From a checkpoint of a small mixture-of-experts model trained on Wikipedia: 11 layers, 57.2M parameters.
Below are experts of layer 5 (counted from 0) of a mixture-of-experts language model. Rows are named router (the router's row for the expert), up (a neuron's input weights, with its number), down (a neuron's output weights, with its number) and show model dimensions 64-127. Each number is 128 + 32 x the weight over its row's rms, rounded and kept within 0 to 255. Numbers have three digits each.
After each expert's rows: a language model's description of what the expert responds to. This comes from a sample of Wikipedia text that the model never trained on.

# expert 34
router:109141133098139154177129148100140121127171154087110165082110119098112091081169085140163160104099109120097170027149163118123087165099114129096209140082122154109127154133105143114119176142133164
up0:125125129154080088153107142147136161105163235144082117059153123179177134086128067116124105150131150153134095123124191094108109162110110164087151106076235161131152144127111159112164138123061112
down0:086109171124143114129110105147119179107109099119152125143091091139181036154106097129147070188116118044126144155127099086177111119093083119105171114082186152125098190133131129136149151166147130
up1:166114112190086167187117125121113100152103203073065128106146184153141135081127129104174143129067128125064136097089121113148088094078156125152129113089083175119120130113099069139140134114148119
down1:126128121128180093093216069133107183110123044146121175173068110192141126116117100157172111122116139118159139188120096154109103072150108128146138119121164139122150158119175123164160066085088165
up2:141152154149147111115121153171112169133077186122100152102119119147110118131169077143172176120101151144114179110104158121149192060207142118162161121146129123151104117126113191102129128107102068
down2:135187148081114070118169113086146102140085152143098196136157121149120157123167107105207158060115140169167175121140117148107093130132143151146065112129096160133159137142166081168068154138167123
up3:171129113105146076176123175164071152125172092104163157087065134194136176122115129082136127094105190127135193121169129098092106097142109111169107119165096142146084161173145168143123140124116069
down3:164092113160206114108164130166112140067122140193137116173163082123139116166162102097134135085123152114208141116139107121129129078115116118091073114153160171169148116111118115116112194155129144
up4:163146121135150198172114136084137090139131112103085120086109146098107120109125104173136142108086148139130084144175129137162113146120181133126152073164147156189139144149118105136105121110126072
down4:112099167178133128160180125125138188139153113152116173133118126128144072156107079104137140131085146193143127162112140116147134104147085132162140132175121097165118111084102125174198091092089162
up5:102072153116160093168134141089170211189164119147146130126112084099134114132144146189154185139130107134147170135123126168152139119105143135139114116139126099132105167153177168171134120093149136
down5:121160079196162206165083152091157175133107124182145130097162145081150115080127152112178117188120088099129127132120172097076167116096160081069142141176168138167128121060092119058128086107154141
up6:136138146164108191094118142175140150068133150066125178157171120147122083120095129129165115166175184156147110089132172141094098129154127089110073036091129137127129204105090125112076165102089100
down6:115121187125217164075212097107140161105085130117114134105099109166151114117149094148149148076128141143153118204116107100124110089140100174161134099121114117097170178179147091149135124113087124
up7:127186197130120124133103155117153146128138131067122180165142131141148176094134115108085137153129149113125107125148136060122140158128137139079119157122105082105088173165102155153121165169142197
down7:082157100133112156115175120066143109176087172036131120108228127154132186113131056152200135112118127130161129083138149177142095056090135112144120095174071149114152132129102157079066151134133091
up8:144132171126179160130140148122156193164121124154138145149141110072155120158152148100141079071133111084102154134150133147155143114170077122131098116173070134135048095142130136194090133172109189
down8:120108164138116161083130147103085159072117152089124101126081169127152113147107185139178112094173138140145101165152146091153159133156072104142106174153101135149124079113157128085172140107168132
up9:134170113126162098187150155157185126164121157083124113087113157080166129104140089093108160187091174170171107082104130120096164118150130104121109104105172152149102143158115146109112159093132082
down9:067150196147087127125142098072122135162152164148054110181150126097129134100100129132135145105169230118154151137123107074048158130111143155167127086167096126134088123083126129058116060126140122
up10:148106098143123054081133091194155156073100168123120141114134082136147120163132157094185125148126121114131138136195145134186101184126142077131172153136128150114156131099089136133081147120163214
down10:154111142094131185130151162095151091085122142135098161116108130141107151072105124088137142109132114101199057167127125127161161055105151124093093093182179123064150166141162098147110080063158099
up11:098172135128147132169103127157154102138158171075110164079119178050085145132141119161113166134137131200162101139179131105149126166141101059116141193119140116144156125139142142151187137130120099
down11:127093103197160131130109137149099139140150178066141194142156165083126112121170135143114171164154085137114118137133170135064151108135113164087092131118156120118104135088118147100120134129174154
It responds to: Suffix word endings. Derivational and inflectional suffix pieces closing a word, such as -tion, -ous, -ive, -al, -ed, in explosive, regulatory, neuralgia.

# expert 17
router:167161078135136128145118097118197135141141088145111148078119138131086112077104175112177140108116148153113114088138124123123073134180163147132178094099138162130123119115103163121097199122105101
up0:112163106099174097154148128175140125137189160143128133113154065134142181116105148094174108115100169130116134075156117105073105137177157119099201135120144123140169101142116172144091133111060066
down0:118110133126175120133150046086190100104058092186046121144115100099115085117183093107069108093094128067166095162118081126167096120169150152119165123159161099152202139146138130187168123156153082
up1:210131083180112145149129164164153146092144177108067141108119138183158122091146122056157154127145131130063151132181081173132086133104129140092143036110043141107115105131090118105125165147154125
down1:073157116162169106112255077075109121144111100188121117164143083128098072135134090102125163110180173060198135122140139129118136154123093125092054130162104103151155069144155127169118120074170135
up2:132148120130105176170128068105142140145128174075202150095143126153139140119148170136189111103108150122083119087120106072092167154130144148131172153127159115120079115138111187084122103082071073
down2:093151106075094138081119060156092084124067148114123149124132107117147143108142111099126062127071171119108115102056148127134070096156098139147183154117168144115154138189129116125110189155113091
up3:130120106105164120146146138131116108208152135089150103102160167096164141114099159097136041084096144116105171104101064091099095146111140093164083079165140124128107139143125118092134100092075103
down3:120104123156097152104187060129095130142115145096128078059096188135152120110137105159119072187077134156103097147094132120143054087159114120090165192126149105145109115167138119131114127124148093
up4:119123161158186184152132127132137100100174068175172120135135079175125155120110163181163125110127110167134099109128073091119093121137157094136133119184159115186081171116188138096163110086084056
down4:102131151177093081157092120124083130175125075184127124171141111108095120153112117097068122145122162112118143145106164176156139146107147151141157164172123106160174129118101158138171172182151069
up5:145121173127136133095135120173118190114164078111140105098121053144136150118080148093121159153086108133134102113150151034140167058122136104071136055128084162136139173091147182134120089088154123
down5:149136062103104089108149076148175130133039138118116127166169128153139103079147120082116144121127101105123132187064107088118114149147169179148123102135121101143178096096085120117102117130164061
up6:203163101099133096107091143118082127127132070112133149132135103106096080094109111114138083102119101161153117106136102156105030172137190101149114132140158168100128144125146159137159155120151132
down6:097045192184145109126207103088106121139116088150066089122110098180177084101141129137107154092111115100127093112116125148135136130142135158146134097182090157123124126128141192144150119082167129
up7:178132158113148130152113168159083139081135185157187089111143101129131149159141173107072105121136102110130133093133134101088116085158120111141140137148090107148136178105157122089155162180105204
down7:127071136097130139139138134087115111106109180113107128095127171164147128121128168160207083139141083167094117131138123107081126135111121084136154114096076120125077180163119128108105149121077134
up8:141114141115107134121142141106128173129132173132095104086156122040185114157053101116078088146078110118127125133142083171120117085141170138144100127162140160157127123169115083102117186099144132
down8:128096185175158142197189169175060161129072063116128120126105106106127111132128140113115225122178147154111182175150166069121176169111101182142129123158144121070159103091112169166127145094146134
up9:113128089174149134095164099162161134147122119166057130093128189149145114124117128104050155151104134139130166141138125095116156124129129125147075093074100168125104165158180086101092146122059159
down9:150151145118208155109189186156116147083143123169115129168182127059111182135111101191110170124142061164114112224098167089091121151111141107112113132126126122114089181165169131157174145108158137
up10:163073108168161150112119116130089119100120121145077095144157130148171155133135115129077140179141135117183183144054154126156111138147107069154104149093084142120076169142141090075080135090181166
down10:184128126094183131090089150103076163155091168081134113141138100145173113111119079153156114093161086115079225185139117111099148118112156103133102136147127129102066102099100156174099104142154111
up11:139143108088164097149103121128099180149168179138066138122168156114070131150117142108184132104085108169148185130130117133107082133113109083135140113138079147125121121146155131165117151134173193
down11:116134089191154087172172164175117182053136187171115174127149139080080097146107092104113168143148103135130109085143148146100119119121161092102115109145104123138086121104102108109140182127116127
It responds to: Table-cell word endings. Final pieces of names and words inside table cells or lists before a pipe, e.g. Claudia-An-na, Outside Hit-ter, Siege, pts.

# expert 23
router:170141131140115109181097149113086120129152148106118173096143188181139158117162137176130158164087122143145077042140128182068084185097091143110145125095132199114053180147015154117095218127176155
up0:126153172141155161100112136163150100143177178074162146090129149177147191097091125141137189172104164118100152117174194120081170135112084127055117147096143118131117178141107171050074165132143087
down0:134047189131203136118173077059127121110096132169134125148155175124133131141182083141141097141150108151143146142096166123097112105131158114141103136138122081089158073137120138147100136109203071
up1:133098130134111138164125103120093081144170162088068139106132161160160128085176083137055160170108150137091096103129108092167071137089104165178097130117093170090149163144141124050076155089147110
down1:121108171097138139174190048147103120112186153211154095147115099126151152119119170133128171143153136141108097117172136115119147116106071151158144135110101123037140136119159135180127119121113142
up2:080147108120115143181158127078119123119162128132142165095116157160083115138135162136185180122101126105170072122115125125136114178149135160134125097102143210136044123121093170108164156080122123
down2:103145146113119114160175085091150074156178064135100154093141105111123116106185091163118148111075206109160144089119157167092154115127123197162116088157165138160181120140149147076190123098109073
up3:241183107117121026155137155151125115149123091180163153098098193163133155107180137103161122116105179103140121082122144110120154134092142121214138062122081080168120151133136170067157139104138130
down3:124095154149086142195146157158110093120150095115116135152142128083132202118173139109147169065138142118125143093162143073153116137098100141128123136138073146124163136108103126169137158157168144
up4:151106160136166145125120124094159122149114092181155133113066107097118163056170163158160166123099124168110024116160155087143091100141155125112150156191120157185079156165101107150100122088107117
down4:125108070126150054114239156103141113138098105169159113120108113126119141143094110091074131144138152136113160152101107146191094096131194128142129161144154136087147108117085134118134124091078069
up5:126118144111132130175140132143084180089151096147074127077151151070155128121184164132185133174115092146141073157107139094099091161131178131121154112133148133159153191144114193160155131093164132
down5:109119090136154103129118114184081155174136142145180135121112136129086081168137086094147126161138159156148115053128160187138129135171074138124135130180127115137176111079073102169159125163149147
up6:119084175161142153121111167154158149165114122157164094112125140096168115171083103156146093134135181091136144111096120182056089201118104108069073092101154202092080141117121114122103166156134125
down6:130101133134139173143180101159132094065145125135081135162093118161098124104131121108098122172083118133146113140153100152079086130181131111185090119120137080139161107178148135169133120122155095
up7:122147069186125156137104124138093126106105154146108135073111163133150212091083116113105087104102176076100111100118119165096124164111068125144102101141107145129078164170064121113075151123124156
down7:188109171092121169143202117116143065153111151152080124180150148164133124105144153123116156135102094135153096153181122118107135096172115149196095134145165165118119112222097092104103172119096046
up8:124101138126195063119137146135133174142113119148147098128157134098141163177111083122144151104114111144130107099142063146121192104151114131100133159114096107123126113107131126192186138144148142
down8:099102072092179076141156106129158107150146105193132165150085088125124143208162109056157105131103092076077157160095075096178115055120100164148131106152105137156155135084117108202130154125125135
up9:096111156153179109133128137161080115093119142124147103054168168131130130095199111115091193139094139139122062108153207097108161173086067132137103150124093099107125166134138100131164150125196166
down9:146164135107124175177201148126131159109131122123163157081164148124096099095129165072141176126120096147097140208206103151153112150145161122098092118147126205153126146188123110159135112108140064
up10:153106112204158087147131100128076155102189124191110155107153129160139177127148169112118153178134072147155095127162131085175086165131098097094099178182084190084109203150124142159116118076109157
down10:135085100151187140162168070109151163176113176154075135072095116178106149155174133103175138088164122115152106120123078137192110122116123111118083165101089082141131131170095099078127085091137154
up11:154162167088153131132120130127097097187076201166095131130081150095110141145152148147165115142150123150100088154131140118108148079085150066091149114123105095158135088123165110138138098131168123
down11:149115106102151178105162139125143179128110121140116151112114149121123142143152070184170137145066113083094136150055126148091179110167102119130135148055084078132148168151116128061106101106125092
It responds to: Administrative place nouns. Nouns for administrative units and bodies like town, village, County, Province, Authority, plus name pieces like -gar, -dar.

# expert 13
router:103109123160147133182118161168107156096158144099150170115090130088131122085130168109132136235213109083133143099196120141113112158109111132079137089104118145072131124119130138095096133130146111
up0:093154076112166149146132127177104145180099192071087143107130113178158160130095076112153112108118130153112104104215155120114118118071116128105157066086156159104125111105119171120146138101136133
down0:089148102162137114103100092108189160115106129097199121126125085174124147135152132131116104121082165096072111162131117178104129139182098106105147082144100169097117133082093099134089092148125109
up1:113066118163139175192115117090064107085143143083074139139151189191117109114103095117094109157090134113106106120144091128135126130116147141174125076084109182120142162157119082130128126110108069
down1:068105164179189117145172119143095153128113166131106116136125132203109092076093110090103081159111088144160203079102104052102148133090110113111109163168050135146126150178120107158135064091088143
up2:127138118107136097181091142159120152144188125132139187128111149137117136129163142129165155100129127145150111132183137124133137104078137132128122193169135102155115146160104178044124116110183115
down2:040078145130193099148133096144098111118111143074170125178124109150051155129158135146112116115142122055148165108088188133177108127139115101137103176090097165117099167070101097190138131099167121
up3:142099125126110079174131148158128186171138148107182082085141173190135131127128152150140159116159157131099162101178086114114161143135121125120113091208135103145090204177104179105096105120143156
down3:163129136138073089126126113140034168099143172118178084161151085080125097074141134139168161141140113109098162135094114121156204132137146077122087092139191178121084142120106091038129068126227177
up4:128092129082171164074103143124093099142154136079149117109077163089121123131146133131118106126115147101117119148129166155084148118093104112119130122096114129142094113110134109092083133131123121
down4:126114112146089039085079123122114161111119130128136153076142165114087135170091135120144135075122177152037126123129144109066128130098167145113159125105113132117095084108098093164150142165152138
up5:112102158119167112161122108118147180113235062115073122151175132122110115090141144119173175143119110205146109127178087125180120103129083044106112122137078176167135184162168136110098120125122141
down5:149133089124099121127115123159100124132210110116122172184148174117073186085125150093130166122102132131143060066111142064179108108131081149108087139107107113132115100067139187161137178148149141
up6:145132089184146160093102149136153082143182197137119143180124159142153134113056088110128087160147149134176156134158094140078054138138113084087073095121106153149092142133111142161107158115093096
down6:123106108109150134124170117113123128101124120147137115150127086126076134170078124133163164099084175109150059102182126080142097127127129115116155116093165129118097143108126109131134134087119108
up7:129137106125231182154117168176115192125057163131157112135128087180137120116147191155155173121161131087136112102145156107161097148137098145104090108161128080106139134130118088166107146146084140
down7:123205069090124145106159129137225183138151174060194143176143157134191088138150159146113152137066125113155131120125157146074128146102105134137105116141115125161147049198081072122114082083113091
up8:121099123141148158124130139104189144182115155167129116134189161099100113148051149167119118083139118084141100125173127165113139110139136102183121181154112114127138155084139107118102123128153159
down8:078110123116131125105123129127148173093171170090112160104140128143122077139148174146147106115174130117081128105188064165200142139086154132060113159140089117158136096197107083127117124072113141
up9:142169088147152181166136148131134091141092158128156122098048162138141111120074092085072131146105138176154088132132115132116111132132105103123125129093170112103100156138117142089118152129127120
down9:164033084153112104129093126122110070110122133081177145045133083151116064166178117092157106095132172107128173204155090135123137158135095096129104181111079095112121146168135115155167082120088135
up10:142073102159160131163138119138091120095134205115167136099194147058151115090058193097091112201103066136124120136102120140153132144146144111102107131162137168180158188102156115073072145109140102
down10:106117092122141180090095148115131083119121145154094052096102121086145111184153170149133117128098077142101140172128100158141107061071138147152105126096109159102146107135156119119110107146121131
up11:108123098110154060189106117192102126112184169175112128163118147139142173137106129098159099163190150146073119111220104161119134124058140112139144115086105153165098118141116165114111113130183138
down11:122075181132165093087173102109107142152116151145164169110184185169189170080133117093109144102128081123127171092105074177103152166075113186165140198153117132144128128140098136141094077083128081
It responds to: Clause connectives. Conjunctions and linking words that start a new clause or phrase after a comma or period, e.g. and, with, but, while, although, each.

# expert 37
router:167144111186126114136059206126123195145124128082102150084098142146090143121105140157188129140136121111127163086188120174116084129112132140137135129104164152125142108106079123116113199168147180
up0:122142134154129153151123144156136091194158139126052167096154142154115177120101126184216141149094184151102119093129176168051113105125132133154067145088149138131154088132063136116079124106117145
down0:116147081140133113151101183136193150132079093139084170149167117202068130137162067144175155125142119141131087099169138179131170088158095115079115123137136088147195126163123133126158099121180169
up1:192121129128114165147130118126098183132100154116106115101148090158160110138172212130138081178132107097119157140092090153113106126163128107177123119113119132125172185155125124154150113100092113
down1:161135121113119133145070107120093149198112062119118099130047080158168127170122136183121147163102158167097161119120134153128063089133095149204137111125167162101125125104083119180172115066154170
up2:126114170106108112173090133142106178161119096136067170121116143155084103137144190200214123128149152165158095143155096094137131130087170139087181148120186174145115156134085186118199139145122206
down2:122125093166163110165145120096093122123134167105122125118170146089156110152161122125147106107176138074156167099160137127147148080070115150107152113063155098104076167103167150112164154105132149
up3:160099092162089101152116155144112197142104105132145063081151079114148157174078139168129099121125121125077218133160119115088150096134154117213103172117130123142190140130124099099179115102077146
down3:100128166122090159166060062107153091104109107087124086132053081138133120139151071180127118110108161128203131100127128110132109089137104145170140168109174084157103102119120112094165111113193128
up4:129137108147127119130111120109116136148132121048134117098070123134152133137103122189165161169107134079061105150163122144115142137103126173192152118141142123161150129124137132144159131102119177
down4:113095106110187138141161098106147078128096088124152128121066142109089139142079076101108132149119201151158114075133070111122146103162122165182096153145185143130156106134130170164145144105161131
up5:142142118158148046106162157077048170130140121198093113124085105086153119113143167087114153143076110136115082119143141069072146064141104138094146170164129194112158169112105167077114092112108126
down5:109072107096107073142112125085126145171091162146092117136154123098157099161165123098114117124105124130113109097105175133072143127102096164150168148158093133138156140033104121077115130131122146
up6:137088157166112149144122143138129174143159168084073123141146164142145077169117148140139125158145125191125131148153102159138095149122101093128076148131136122121076127111115118173129161147176109
down6:111106091166158151164232147110104150098152086154068160108093139122101120151094172153163120106129140076156136170174157057097140109088158116084132111111098097171169109129133102132116097120113104
up7:162141085156089140148116110127094183135076122167083122061133205109101116085125127124087096102119195051077129076162135097141169126118114179136116118182146107116108120144100100135167139086135155
down7:090122140132135105145189120120150090108129139134133153169063126108085167097159128095121113146105189060126102125115196106178176094122113159137127124110152125136199120140181205151136120088139066
up8:152130080157147139132119152105089158150116083147091066114171098132088163177083112170137096111158070141107118112146123083097137123123110149137093172162163137132116123115164132166168138159141123
down8:155114192109135126172141141120167150129177091178159074126140144174162140133119113102129119118162156097063115180152156069116164064177107154134107084133120126166186110097197199120129118082104106
up9:187129092197152127111171173137108157133132109102131110091130144164146123138117159095110139145068097106100146100097114159100129113086082054123103137093126150079138140169150105077085154113102126
down9:173080146166078107164149119126099127115142143166119084176112098146088142167158130085168127119090145118101161141097136123091092111101141136081148104155096123106144147036082092141141122142152179
up10:180109080150119156151134131166033143113173111088097114144154114079211112144156213091149116157139107088167199121130155130113112171154131116086122150152084120111106114094188107070073170080200134
down10:212126110108097203150123184115098134136101135080156122093165017153145137144194125126168134088100147079116170134147155092084081199136135128060153087124114163096138125136107129157184108155183109
up11:096131093074139099171082120092127094144119103171091128135141128041153149121154127105221152157114123236142136121123120079094120122132130046081165174123106126151145091177135147143125122107139112
down11:146151102114134156176186093102121108102183173167128120164107130087074121095174113117162125101083108089124088116179093116123181115111133135141177139181232107158097161116131213136130131133146094
It responds to: Given names and name pieces. Common first names and name pieces inside proper nouns of people, places and organizations, e.g. Mike, Jeff, Warren, Clark, Kuala.

# expert 49
router:126118121151214134156044061127129130162113147119100159140118118147112143112144118159163146171172126130122103148155090120103089138096170141088146111115113104069164146108052196146153088093180161
up0:083191102099103133124089164187077133113126185066146105118098128170117096119134139131176135128101135128129190139195201187112086144063155144134168119086163124091137162118072167170143135116135082
down0:146167084113192173131139153098115130064140110117161127094084107094070048127161129110118117098112140089073142152140137174150146136110099104126154123122154111126135103175143111189111056079122093
up1:138155118148165180141113116109094167098151193124157169132161136126118134140120162100105143149097106205109164130125119143195134175041158197143088050147119137073131136119098100093106134140102146
down1:165100164173044100126154136105141150092166070122152139171152159100095117101086163121141193166167139109161157130128121082108137147157108113131151112156108097104094097162162096138185110084161133
up2:136113173136113064164131141175126208149111125127085156090139096165051118137147167185185150064126084132112108133181181111159162191078147134046185119140138129112175135104093161113152117102133126
down2:126140116138149169114090148131182129114171146179102112141202156118160136088181159134145133169153147158105118188129039160067093087148097204098110086102069091145174083161183098073162001103116116
up3:135146108125125106178139172154059106167150171111127150106151154199138143098159136170182143130129097163106189128132093122150079144140128159134167095106128125099128156147160130166129125120149143
down3:132164094150135131143100075052149116068099138157171118104104135149155166133135143149104117118179152095130130137178105168167205116142134127125108172183181100182111124121095119128129086120088129
up4:161169174124151132090144120147140140129154097153176145095148136133083103079127130106135140077086159113085089125158145160119163143124126127139139132145103077095106156159085087132105100100081092
down4:101173108121207110122043059123121128105163229120166143127097081072094100136106152100129188064118154153107163115153123079125171162113066128133144184071152120145108109132119171144140095098107104
up5:128160177163096166144125162093157215108131103154113150093131093090164166109140144119114196129142102157115095138139140093155130061101099115063125068142187153106142079067079177119142131112125104
down5:072113138134151115094076190121124131075148188169133135184143141105157131147140118142137182146162181175123091178139117136092142166086117193088145149099107088131101093156143121108182101108122158
up6:109131132180085174117082163126163140156135168080098147136122104131167148163092158135110065140154116102200097133093162140124129161107142077134116116124212071088133147157135149144137162146125149
down6:180084133106115157152131113096181045132107173115106119123112122147153169160124145098149077113195143095132115194159126153115155141112161152132099171103094069118119106074076178065153022059110135
up7:131099165084165079136093149150093041172066132096114162113146172144142125146126190072135072094158153028085105112105163081101101108158192066141095110139075094122122119093101125098132137109062191
down7:174083182146172175122153132096154108103083143144142130119135113067169124113132062084108117214112114141144172164091151140082144088130109148147141152082111195146130139142110141101102096147070106
up8:136147145102196132130147144124143183146103185146170108121146112129147074142167125143097143017196089189145064133137116155107172150093074176120141124197169142125083144161083114164138136121125166
down8:107133119121112153161097178088158128095132163147108091102131080104188162101153124174069135118145156167112098162130103166077160121101151164122133129135121157150145108091152146130109136101079117
up9:115170125161165131176133140158120165114076085107136112106114138204184122090144156077096195146065123178160143103150119175106119134095076129103093109160115127060083172172137080084144139129089135
down9:068103156091118140101114136106107125117097101081164089088143135142108138144128125132081098130131151190163116102107132164087158112152189139135160132121128148084163109123144131106141119144121111
up10:130086121202196172190105092082107196117112106091142107152147143189115122158153147137137083204187123079169082137141098122148148138130095100087092102246129147175157128088172144117087149079146172
down10:153144157106156145101117113102149082078112148155077202094120096136071171141119116140096111127112162098165121095130138133110069140121150176151156180108144142131105086158096154112131128130056111
up11:091149106073118167141116105191105131081154125118064135123100115072117139123136112114105071126151092117102085155166115122105203163145154112127163163112138148125136119149112111136120119124147078
down11:103106155138141110166130055120090084098111170165108120177148169126099075106127078092146161164142159171099116128117105156101149134095131113126143137085107126173214170121184160121183005068164124
It responds to: Definite article "the". The article the or The, usually after a preposition like of, in or to, plus table row pipes and infobox colons.

# expert 55
router:141102137093138108134122129123093149128141164089115137133097166167133162117111122120160149126181100116131143140126138101098070184089160135118180153083091118100179117117111153121122145129136108
up0:111144117117080154138120103128132116132067181164147170090128139156116150131133132072137111139196133163109154107144192139072127110182107199127143142113185125192124123125164089106105143109109116
down0:141119099149082140167151157170120166179100133117128155100078130149152140115078114092127161134120159184190203129149178077087114095130133172109106116191135107098099117087148085131105101092139171
up1:101105109138120101152126115124130101150159132089127127110143144144097119153126099098077136171073132124071203118079109134145112132142193118126147112103079148115185123135110102108079130121121125
down1:128157103124120150153063130162146118094144107101157098111123141128150160164150145141174125058059131163099154071130153116165132169157092121124142149109119130176087126133143126101188105141108112
up2:092137159138161104149163104145075176161126124150146152085137180114201085138168119081088189173151116134094127110145134096122183115098124130160112158166094126182126109119121160141162120108150112
down2:141132150128188080152134142152102116130170116133106063141115169117068109113131085123128138159140134119113099081113153072132104144099117084137112136095115143127111137157126104129153142167075136
up3:140053111145104101158167121159070148161204131106158146104134170112153109133114127104130075151178129092113133098047100116110128088118139133166105127142126141103150144150157130114120112101076133
down3:100106126191141163079141082097108078124134145173151136153097111086130115143109079124144145075125120113169175116130150121126133126157100181170065144128159113137114069087153139114114102067139156
up4:140092128058164186078105127110118147147128097064054103105092099166126135105131070109119112111060147141061118156146119147162107158110125131145173112110124136159130107140103078089133089122102092
down4:143133127178098111188166067117141114136053151132063113108146113139129132115108117123118115161110138147104170056112120080141121087160157049124138154128105090110165154108138082107144062031118148
up5:125028166115212139146121110117092146088141132140096097110156110092113108112120091099102124106101091167138118138144102110109156121111133109123100107104086109156108107108133183138111087091092100
down5:183082197194145172133200074139121141114131102101112106128087174102127131172134098115131123121127124160163134154094121136171117121127099188173119136139164097103108084141120094142169048022149137
up6:143136123162081102096111173121116179198115093100134168152125195115139165117053193130131101178148117146140150129087155170169125153156145125150069098115106139114143140112136205168081163127168101
down6:149199139136207115132143188149173115128117183101171155121108103129141077161179151167110103118170075174109139121120165122116146119062121155148117103154125084128122087063114148147160182105114173
up7:049129137112149097107107119110124106168122103175112155104084150070194096092104115045088107127140196137065150136099082096084139097142122104161145153171158163122144104090162127079121132094112137
down7:137129128111156133138139194093149110129092125153073156192139144115131139185160135112133133116122153070096108157199154089138133161050185131144121090166142188152150132091123164111147113107107136
up8:127060120149175175110125142135115136159120084146105098141207146052138138112120123141126104139096041130124174123108115149131130104149144165159114134168134145112156171127156058089124146121136136
down8:098098094199158099141083126098112158151191060091112157158098106117098119115165103133114163103098114076185096146163154120144131075131138153123140108156141059111153154067104113068114123109132129
up9:069176170077129136119150101148116128141161098132117127097135110116134172133099095102127130083114152188144130119098143138080098109132093151152154153126106136128127139135166143035119124105143131
down9:094125135138171137209189202138148180119137140102146183128083108117133153098153106136130156118119151117163156128194147145140159148125102110166134061192138142098149142178113075145192030110110169
up10:122085100147130132173150120129101137118148144077157100107176109128180117110138113153170178160139110115091179102090115106147098192110096096171050197097106117128187164054147158134098136113133101
down10:149118107128161115124091155150140108114186115137143022126116098133127119097131121139141163112145136092158087202131137110107088134172132175163134138120160083140188119099126131138125127183142172
up11:125105105156146138175146139121130103130102143148056129123095164111130126106183076115134117166180099138037085132135095085081135172132183096149139103098139111188121135144132153133179139101193097
down11:072123138116177118098135170138112182152135077124088167167130147130100127116082136142146107107104147105139088109166135108091153127124112154098174107124148113168112167131192076150095220147083075
It responds to: Short function words. Short function words and prefixes like or, de, di, re, non, as, for, frequent in Romance-language titles and prose alternatives.

# expert 63
router:111131109133137129135083119152122096144100082100104162108103121135132124147127123079174109109156101168153123094157121130119078094137122123112143105138095174143105221133082123125126139139141153
up0:118169095119159129096105149238108127136138139101147164120112133179110182122118110125157094196093179079152127121187158133168090115084053150131127113082190146131135167161110137124056119153038144
down0:065072157148193163104169124119120132109136127143184120085148139138081090114140112131143161164114090087100125194128064130092121118101090156138101129132141143216172079196144148143131120126126120
up1:200074104134111153122105144084114147129144120119045179102098159179166103055103075105140126132062160127176201117083158141173060111096206129096131097089144116101144188170147125078050137130132036
down1:075128134132163124134178084115112160153160088104109101088093115144140089147087114058121132170073167141113103075107175125120135121107187096098147147077187104200084150115110153159152126124160157
up2:145107168166128111162106151117076170096096220075094160070087133195114120120151048136167143131096207160122154139188137133118180115116106169088153117093090125141146198133089139119127144124152105
down2:105183103118094054124152137126059073143107143185145068144136171155175096116093107129130108076117114094149105222144131175131127139137181123161164097116137164167139147089138080096063103108145151
up3:180166174135136096183151123126071102149190133111141103095109157122157109097095135115108151153166152134110122109143094088122098096140087170105172137173106124116164174141157177165218103092148106
down3:153151138106145073140158127131086139114089158143156128139162134104197139155179140103105144143141133089160085139123166166149108090165123097102116084119129134061143216131118156073111080121134134
up4:113156142149124096107123144164198167188137095107126151113138098131190101102122081131155169136172106145130114116167111139117095089124125146111128105173069112170113192121110100129111091109118092
down4:101129063140086046119127127175123132151148157130101171142110114130096141156146137171047133106122139118135145165120201128159093096146097127177176179141119125171094067149181150091108154125154197
up5:141126165093172125163115090149115126162107109153130144144077081138152185032132117126123138160127114197166095116092127070092128049127116107147131106082098157110135114092130139161118113094102154
down5:117180116116178128138126108141146105106173119077142127149136136160090126100144164171088118095158139114101143194164122110070206131060184115129094136153102116113122153170137142064161061090106098
up6:078127061163123102107085158131111098107120086093140141129130133088165151122101105117155120146171160147137106117168083202102054198153086086142101118106113119113091158085124112180076191132074130
down6:115139127129115134140202094105156132064124085158007132130118142147106109130158147148187047113181132109146092187067149157073099174094109220163180127146080112094134128187111146122115138094153105
up7:132150166140132094147094151154098082099042145082157122136053136116182138117114166098135171123103072056114132106143128133171092115174117105145047041137132145151067134169113095142121185124106212
down7:085117165121148116139182136142157110127119084134145128173136081110101096093160117158133106102133095083079147133108090145120177198124074106133133124167064101082120174136162133079125043136139135
up8:097131134153167134146154099104108129151100143196116088118138134154166157126164158142164136115107091148120062094137120123139129129130092124180120167199139078131142174139161098127150129099125044
down8:070155150087135119103200119133158134142168139130113109126124113136097118126124155162102139139146155164159116059140126124149148116166150141160100155174142095133161110143166170196119147120107090
up9:148112120098146096121145086142186132117118128095167147106131096108159108125164116079160138100001141119161089103144153162111134120112158104103129147110153194118163180158075136057184126132097137
down9:170201181159161143120160092139147033089179174143149086143177110153127117175132196157129194148138154085109210130127137147163123123136155110139138116134139101090128109149157126159133080135128130
up10:141122072191163100106131124121137138154147149113134222116125150144129136153128150137158133167151154119137182114144144024083125095105076115127104176206081111158117170144131166103081172108174170
down10:168141157110152131135154048162117145146189182092108156122138131172112142129071142122182172132108169165130193117122142089161147149107132106098153123147116120110084116106079198191057144123186129
up11:125140112119099153143130114067103121094136099102091121119171124097155090176140117100178089162158100157090134112127130084087076122176107060086125169116091122168159176131099155126116134118136135
down11:070100137139112155123156053113114139093100061175104125115092148139173075124155111115068081098125136127117105177143115107112119065125138114149186121179069147143086131132198102076076104100097099
It responds to: Particles and word stems. Article the, particles up, off, down, back, and short stems in compounds like play-offs, Thoroughbreds, rainfall.